From a checkpoint of a small mixture-of-experts model trained on Wikipedia: 9 layers.
Below are experts of layer 6 (counted from 0) of a mixture-of-experts language model. Rows are named router (the router's row for the expert), gate (a neuron's input weights, with its number), up (a neuron's input weights, with its number), down (a neuron's output weights, with its number) and show model dimensions 192-239. Each number is 50 + 10 x the weight over its row's rms, rounded and kept within 0 to 99.
After each expert's rows: a language model's description of what the expert responds to. This comes from a sample of Wikipedia text that the model never trained on.

# expert 16
router:38 42 49 38 51 41 38 59 64 32 42 58 50 45 42 54 43 52 52 58 49 48 49 53 46 52 54 54 41 56 44 62 41 57 47 58 57 55 43 59 64 52 54 34 49 57 58 35
gate0:48 61 51 51 54 59 44 42 51 42 54 45 48 59 58 47 42 44 48 56 33 49 39 62 51 61 58 61 60 49 47 53 71 50 54 55 39 60 58 38 48 34 52 49 51 63 46 52
up0:45 45 54 46 51 62 63 36 55 61 42 17 61 61 44 56 51 50 52 48 70 65 41 46 47 45 50 53 56 60 52 55 57 51 57 42 81 35 39 49 51 48 48 52 31 43 42 52
down0:54 50 48 44 41 50 42 62 59 52 44 49 43 71 51 54 62 58 46 47 62 57 41 49 46 20 45 49 46 76 39 53 51 49 52 29 52 53 57 64 35 41 50 34 54 53 61 50
gate1:62 47 36 36 60 43 58 55 38 53 46 42 46 57 55 42 62 51 53 33 21 65 47 40 50 40 46 46 43 57 57 49 49 47 61 48 49 60 50 48 86 52 70 50 69 61 30 36
up1:53 49 65 49 53 54 49 63 45 39 63 57 53 48 22 49 38 59 44 60 34 68 50 48 48 57 50 57 44 52 42 62 15 48 48 55 70 44 49 67 63 50 38 54 45 37 31 21
down1:50 48 50 39 70 45 41 54 54 44 41 45 32 58 53 63 56 57 70 41 67 45 60 45 52 59 59 40 40 53 46 66 74 60 45 39 65 47 46 53 54 43 59 63 55 50 49 48
It responds to: Word starts after quotes/prefixes. First pieces of words after an opening quote, hyphen or un-/ex- prefix, like "em"otionally, un-tried, bio-informatics.

# expert 8
router:47 49 48 19 52 48 32 61 66 24 37 61 45 43 50 51 43 54 38 50 51 43 46 45 44 56 63 45 41 55 48 50 50 63 82 57 67 54 45 56 52 53 53 45 52 51 46 53
gate0:58 73 69 52 62 64 35 48 39 45 52 51 51 46 50 56 51 46 54 52 49 51 76 46 41 61 51 58 63 47 53 46 50 43 51 51 41 54 46 47 42 56 53 47 44 78 39 54
up0:57 44 50 63 50 44 41 55 60 47 54 49 52 47 33 56 43 51 42 56 52 48 56 67 50 38 37 64 44 51 56 59 59 53 50 50 39 52 48 37 42 46 67 55 51 51 54 50
down0:54 44 28 50 46 68 56 54 45 71 34 49 56 48 43 56 36 57 48 49 53 51 48 46 44 33 57 42 61 51 24 46 54 57 64 38 63 77 42 44 34 48 56 49 63 41 42 64
gate1:65 57 60 42 43 34 58 55 56 48 44 50 61 62 41 49 60 41 52 52 60 51 34 52 59 53 64 39 46 48 50 54 52 49 63 64 60 61 43 52 62 56 44 37 64 49 66 50
up1:59 49 40 56 40 60 64 63 53 59 39 44 46 68 35 51 47 55 76 49 57 56 59 37 39 52 49 50 63 51 51 44 51 50 49 52 65 61 50 63 47 50 33 51 72 64 40 58
down1:37 44 53 39 35 60 45 34 55 53 63 44 46 52 47 53 51 45 37 65 51 49 26 60 58 70 63 48 48 57 35 56 67 44 50 57 59 25 46 58 40 28 54 40 48 69 55 49
It responds to: Physical description words. Material, colour and appearance words in descriptions of buildings, animals or objects, such as stone, brown, stuccoed, wood, and/or.

# expert 19
router:51 32 44 47 34 35 33 40 56 45 31 61 34 40 39 60 42 51 27 57 57 60 51 49 43 67 77 49 32 51 55 54 53 54 62 65 67 39 44 54 57 54 52 43 51 57 39 55
gate0:44 36 61 48 25 50 53 53 42 42 52 55 57 32 57 38 44 49 41 53 59 58 54 50 46 47 51 44 48 37 51 55 36 64 53 61 65 49 50 43 50 71 50 62 43 60 53 55
up0:45 61 75 39 44 46 57 41 50 32 50 53 55 65 41 26 63 54 50 38 36 57 37 64 54 44 41 49 53 36 49 60 50 53 38 41 39 55 72 49 54 49 47 43 50 50 52 56
down0:42 49 62 71 32 43 54 57 59 39 56 52 63 29 53 47 52 51 55 40 52 60 34 84 50 43 28 37 68 52 48 38 57 50 41 48 66 50 60 41 50 42 52 43 49 57 52 59
gate1:55 47 56 52 32 64 36 60 30 40 49 63 56 59 38 66 49 51 31 39 47 53 52 42 38 40 48 61 68 41 55 33 39 68 44 47 56 50 51 68 63 47 57 41 73 49 61 51
up1:55 63 37 43 51 41 42 45 50 51 61 48 44 42 52 56 61 61 32 46 57 48 53 58 45 47 40 53 55 65 55 49 56 53 45 54 64 53 50 54 70 45 51 58 52 56 64 49
down1:55 36 52 38 39 57 53 51 50 66 60 37 61 37 64 53 45 54 58 38 49 20 39 43 35 68 54 24 62 59 53 50 60 47 51 50 39 40 47 50 37 66 62 45 56 45 49 67
It responds to: Table cell separators. Pipe separators and spaces between numbers in sports tables, plus endings of Slavic and foreign surnames such as -ić, -ović, -ov.

# expert 23
router:38 37 49 40 29 46 48 61 66 36 33 56 45 29 50 74 47 39 35 41 54 56 52 42 43 55 71 32 29 68 55 59 48 57 72 60 50 48 50 45 63 59 46 29 50 53 32 65
gate13:57 52 44 46 46 45 57 61 78 57 64 58 27 36 47 50 46 50 32 27 37 50 50 34 57 53 54 61 46 64 41 56 55 46 64 37 44 37 50 45 47 50 42 62 53 35 60 42
up13:44 57 57 59 46 71 47 37 47 42 52 24 76 49 56 45 54 64 64 45 56 49 51 49 52 50 49 53 56 71 49 50 57 71 46 47 51 64 51 27 46 37 55 69 72 65 62 50
down13:54 46 46 40 59 37 36 56 52 45 39 52 37 51 50 51 52 34 58 34 53 41 60 52 57 51 61 48 40 70 51 50 30 58 59 52 31 39 75 55 29 45 46 55 42 41 65 60
gate14:35 48 38 23 45 38 31 61 51 49 33 53 65 54 53 50 49 62 51 43 62 65 61 47 50 43 68 50 32 47 40 47 37 47 49 53 53 48 59 62 61 47 37 33 46 61 56 69
up14:50 68 46 50 52 40 72 48 48 56 56 61 49 38 57 54 76 43 51 48 56 32 49 48 55 55 49 49 41 52 54 40 50 49 28 50 58 45 42 59 50 61 49 39 46 60 49 50
down14:45 32 49 55 55 50 42 54 51 53 52 48 51 34 45 57 55 47 39 42 46 70 32 43 65 48 64 72 48 40 66 58 50 74 47 46 60 35 52 76 51 47 56 42 41 57 51 69
It responds to: Infobox and table punctuation. Pipes, dashes and colons that start or separate fields in infoboxes and standings tables, such as percent cells, coordinates, Elevation, Branch.

# expert 10
router:51 34 37 21 39 41 44 43 58 37 48 55 30 39 51 61 42 48 39 69 57 48 32 51 41 69 56 54 27 60 48 66 63 50 44 65 56 63 52 60 53 58 57 29 52 59 43 61
gate0:39 44 52 30 36 55 40 54 41 50 55 45 55 42 54 38 37 77 68 58 39 59 60 30 23 33 57 56 51 48 51 37 59 50 39 45 38 41 57 53 68 51 50 50 41 44 58 53
up0:53 47 45 64 51 37 59 58 38 48 52 50 50 52 58 65 41 35 51 39 48 44 63 51 57 40 55 59 70 46 52 61 49 66 33 51 55 64 40 52 50 37 29 53 68 56 44 65
down0:55 65 40 67 56 59 53 48 53 51 47 65 50 35 66 64 42 36 39 46 38 55 45 54 36 58 55 53 13 53 43 53 34 44 47 59 52 56 63 54 50 68 39 38 40 45 45 41
gate1:58 60 42 56 53 65 36 54 45 47 46 52 58 52 62 47 49 36 58 56 34 56 55 49 60 51 48 23 41 57 66 60 45 57 42 63 62 39 61 61 56 60 68 53 41 38 36 60
up1:26 49 39 58 40 49 42 36 52 41 57 44 60 60 55 74 49 47 49 59 45 58 51 45 68 48 59 60 58 50 44 42 52 67 54 49 50 63 48 49 35 56 43 58 52 53 50 63
down1:50 48 47 48 52 58 53 44 54 44 62 50 52 55 46 46 36 60 49 55 56 60 35 66 40 33 47 57 42 56 60 46 39 57 61 45 58 44 61 50 47 63 48 49 65 69 49 60
It responds to: Table units and separators. Pipe separators, units and symbols in data tables and coordinates, such as km, min, kg, % |, °N.

# expert 17
router:45 56 42 52 47 32 47 55 58 38 43 46 44 45 50 58 56 44 54 44 73 45 39 39 38 55 64 31 49 46 51 55 44 50 49 74 62 51 56 54 50 47 58 33 61 60 46 65
gate0:37 47 50 66 58 44 44 56 67 35 51 53 34 57 56 41 39 48 47 46 60 55 40 51 54 40 58 60 35 47 21 43 62 54 40 57 47 61 50 44 55 51 43 51 42 48 49 51
up0:61 46 59 60 35 39 44 49 49 42 44 42 38 59 37 54 59 57 31 36 32 43 34 27 41 50 44 49 50 61 50 49 51 44 46 60 49 50 36 48 52 68 39 56 46 51 36 59
down0:60 52 33 49 41 44 50 46 44 43 45 58 45 42 54 51 42 65 54 48 46 36 42 48 33 49 49 58 53 60 58 45 51 43 46 46 70 50 49 48 56 69 51 48 75 54 31 51
gate1:36 37 69 47 42 48 37 40 49 42 60 37 49 48 48 56 39 50 44 36 65 54 52 60 62 53 46 49 39 50 55 54 70 56 56 63 47 58 60 55 52 34 48 64 49 51 55 30
up1:47 53 57 46 50 69 41 50 67 48 44 48 63 61 40 47 67 48 50 54 53 49 43 43 56 45 47 57 48 61 56 55 56 44 50 57 55 53 44 45 56 46 39 55 42 56 48 48
down1:45 58 45 67 67 54 55 64 55 58 42 54 55 49 61 62 66 50 48 54 43 40 57 51 37 58 52 54 52 55 54 57 38 54 50 49 60 43 58 50 65 45 38 43 54 51 33 38
It responds to: Inner word pieces. Middle and stem pieces of verbs and other words split into subwords, such as am in re-examined, ol in resolving, and allow, brought.

# expert 4
router:58 36 40 33 41 46 37 65 64 33 42 63 59 46 38 47 42 56 45 61 53 50 44 54 48 70 51 42 45 59 59 56 52 58 71 52 41 51 66 70 53 51 57 45 51 57 35 47
gate0:51 60 64 42 34 43 56 57 41 41 56 57 52 50 31 61 43 54 48 61 43 35 44 54 49 57 38 46 35 36 53 53 69 38 52 38 40 33 63 52 68 50 57 45 51 51 47 71
up0:67 53 54 40 51 53 45 39 54 37 59 43 51 50 53 47 58 47 59 44 37 46 40 49 45 43 48 38 50 62 45 46 69 64 48 55 47 53 57 28 56 57 60 60 75 55 47 43
down0:60 46 46 49 59 50 57 43 36 55 26 55 34 37 70 48 51 47 51 32 50 44 47 46 51 58 56 49 52 52 45 28 33 41 50 64 55 50 48 49 48 48 44 54 57 46 48 35
gate1:49 49 60 32 38 48 55 66 57 47 47 40 30 30 57 51 51 58 52 42 40 52 55 62 58 48 44 37 54 40 50 46 43 66 41 32 52 46 72 55 40 29 51 49 53 66 54 46
up1:26 48 46 48 48 44 58 51 42 52 79 40 60 77 68 34 55 53 61 55 59 48 44 40 42 50 36 72 39 54 65 54 56 47 33 57 53 53 40 52 51 60 61 64 47 30 50 39
down1:46 44 55 47 56 64 52 33 51 42 44 54 46 47 38 37 65 59 34 56 61 62 80 51 58 42 56 53 44 49 58 53 47 61 44 69 34 58 65 30 60 55 59 55 39 49 45 58
It responds to: Taxonomy and bio punctuation. Parentheses, commas and years around author citations in species infoboxes, such as (Linnaeus, 1758), plus "(born" and -idae.

# expert 20
router:50 49 36 50 33 52 51 52 58 47 21 51 47 46 44 57 61 50 43 43 68 50 35 44 36 51 60 60 48 45 53 52 50 58 66 54 53 39 60 52 62 37 52 36 44 66 28 47
gate0:53 55 43 59 50 44 67 63 58 38 37 50 50 58 62 42 48 65 51 40 40 43 47 45 54 50 42 69 50 42 42 60 70 49 46 52 34 42 45 46 51 40 48 55 39 44 49 51
up0:48 48 54 50 29 56 37 47 50 49 62 43 60 56 23 49 35 45 45 48 46 61 60 42 39 47 50 54 57 33 57 43 59 69 52 42 65 53 43 28 47 48 43 52 52 62 50 43
down0:43 40 71 45 56 54 53 52 55 51 39 58 50 65 50 52 51 61 51 58 75 56 52 50 44 62 60 47 60 53 52 42 48 45 44 43 44 43 52 41 46 59 64 45 61 36 45 51
gate1:69 45 51 56 51 47 42 67 66 46 48 59 45 47 44 62 44 51 45 57 55 61 30 44 49 55 53 71 52 57 53 33 62 54 49 43 52 48 50 72 51 46 50 45 45 62 50 34
up1:49 67 44 68 61 39 38 42 50 50 55 53 54 48 69 45 58 32 44 42 47 49 56 53 40 55 55 55 73 37 42 77 46 44 53 49 50 55 54 38 41 58 55 50 57 27 51 52
down1:71 62 41 45 48 45 27 56 40 58 63 79 47 40 49 51 47 45 50 53 65 51 54 42 39 47 47 37 43 47 56 55 48 50 43 63 66 54 72 37 54 48 48 33 53 43 52 55
It responds to: South Asian/Arabic name pieces. Middle pieces of South Asian, Arabic and Slavic personal names, like kh, har, ab, as in Hassabala, Venkataraman.

# expert 0
router:49 48 41 40 40 42 47 57 55 49 51 61 43 44 42 67 40 45 41 43 62 47 47 50 45 46 68 60 38 51 47 52 50 61 72 64 48 55 40 52 61 48 45 32 56 59 40 65
gate0:50 44 59 55 36 57 45 44 50 34 52 51 61 54 46 70 48 46 46 30 54 63 55 61 68 43 56 59 49 55 50 55 56 41 51 49 68 43 48 39 64 53 48 46 59 64 61 64
up0:50 50 51 44 32 34 56 51 64 35 44 60 72 56 64 38 66 53 45 54 50 59 43 48 57 37 43 40 48 69 56 48 54 42 37 44 52 60 58 39 51 37 48 48 46 46 44 60
down0:47 54 48 40 52 57 46 58 42 49 63 58 55 67 50 40 52 71 25 68 39 52 59 60 44 43 47 27 60 53 50 54 43 51 54 53 35 68 71 46 37 46 75 21 44 44 44 34
gate1:62 52 53 49 49 35 39 51 53 49 51 63 54 56 51 61 55 58 39 52 38 44 63 39 53 41 48 45 52 54 63 56 20 59 51 56 43 53 54 37 56 68 42 64 40 57 63 51
up1:57 53 52 53 53 40 41 50 44 46 59 50 52 58 41 51 38 46 42 58 53 46 37 52 49 48 56 60 61 60 39 39 31 57 54 55 50 45 52 42 38 65 52 53 52 55 44 55
down1:51 61 65 51 49 48 49 45 53 45 56 56 59 27 37 25 40 55 39 49 66 65 52 51 47 50 57 48 48 51 53 55 55 44 41 48 49 44 57 42 51 33 49 51 41 63 49 58
It responds to: Place-name endings. Final or inner word pieces of place names and geographic suffixes, such as Tyne, -shire, -ville, County, River, District.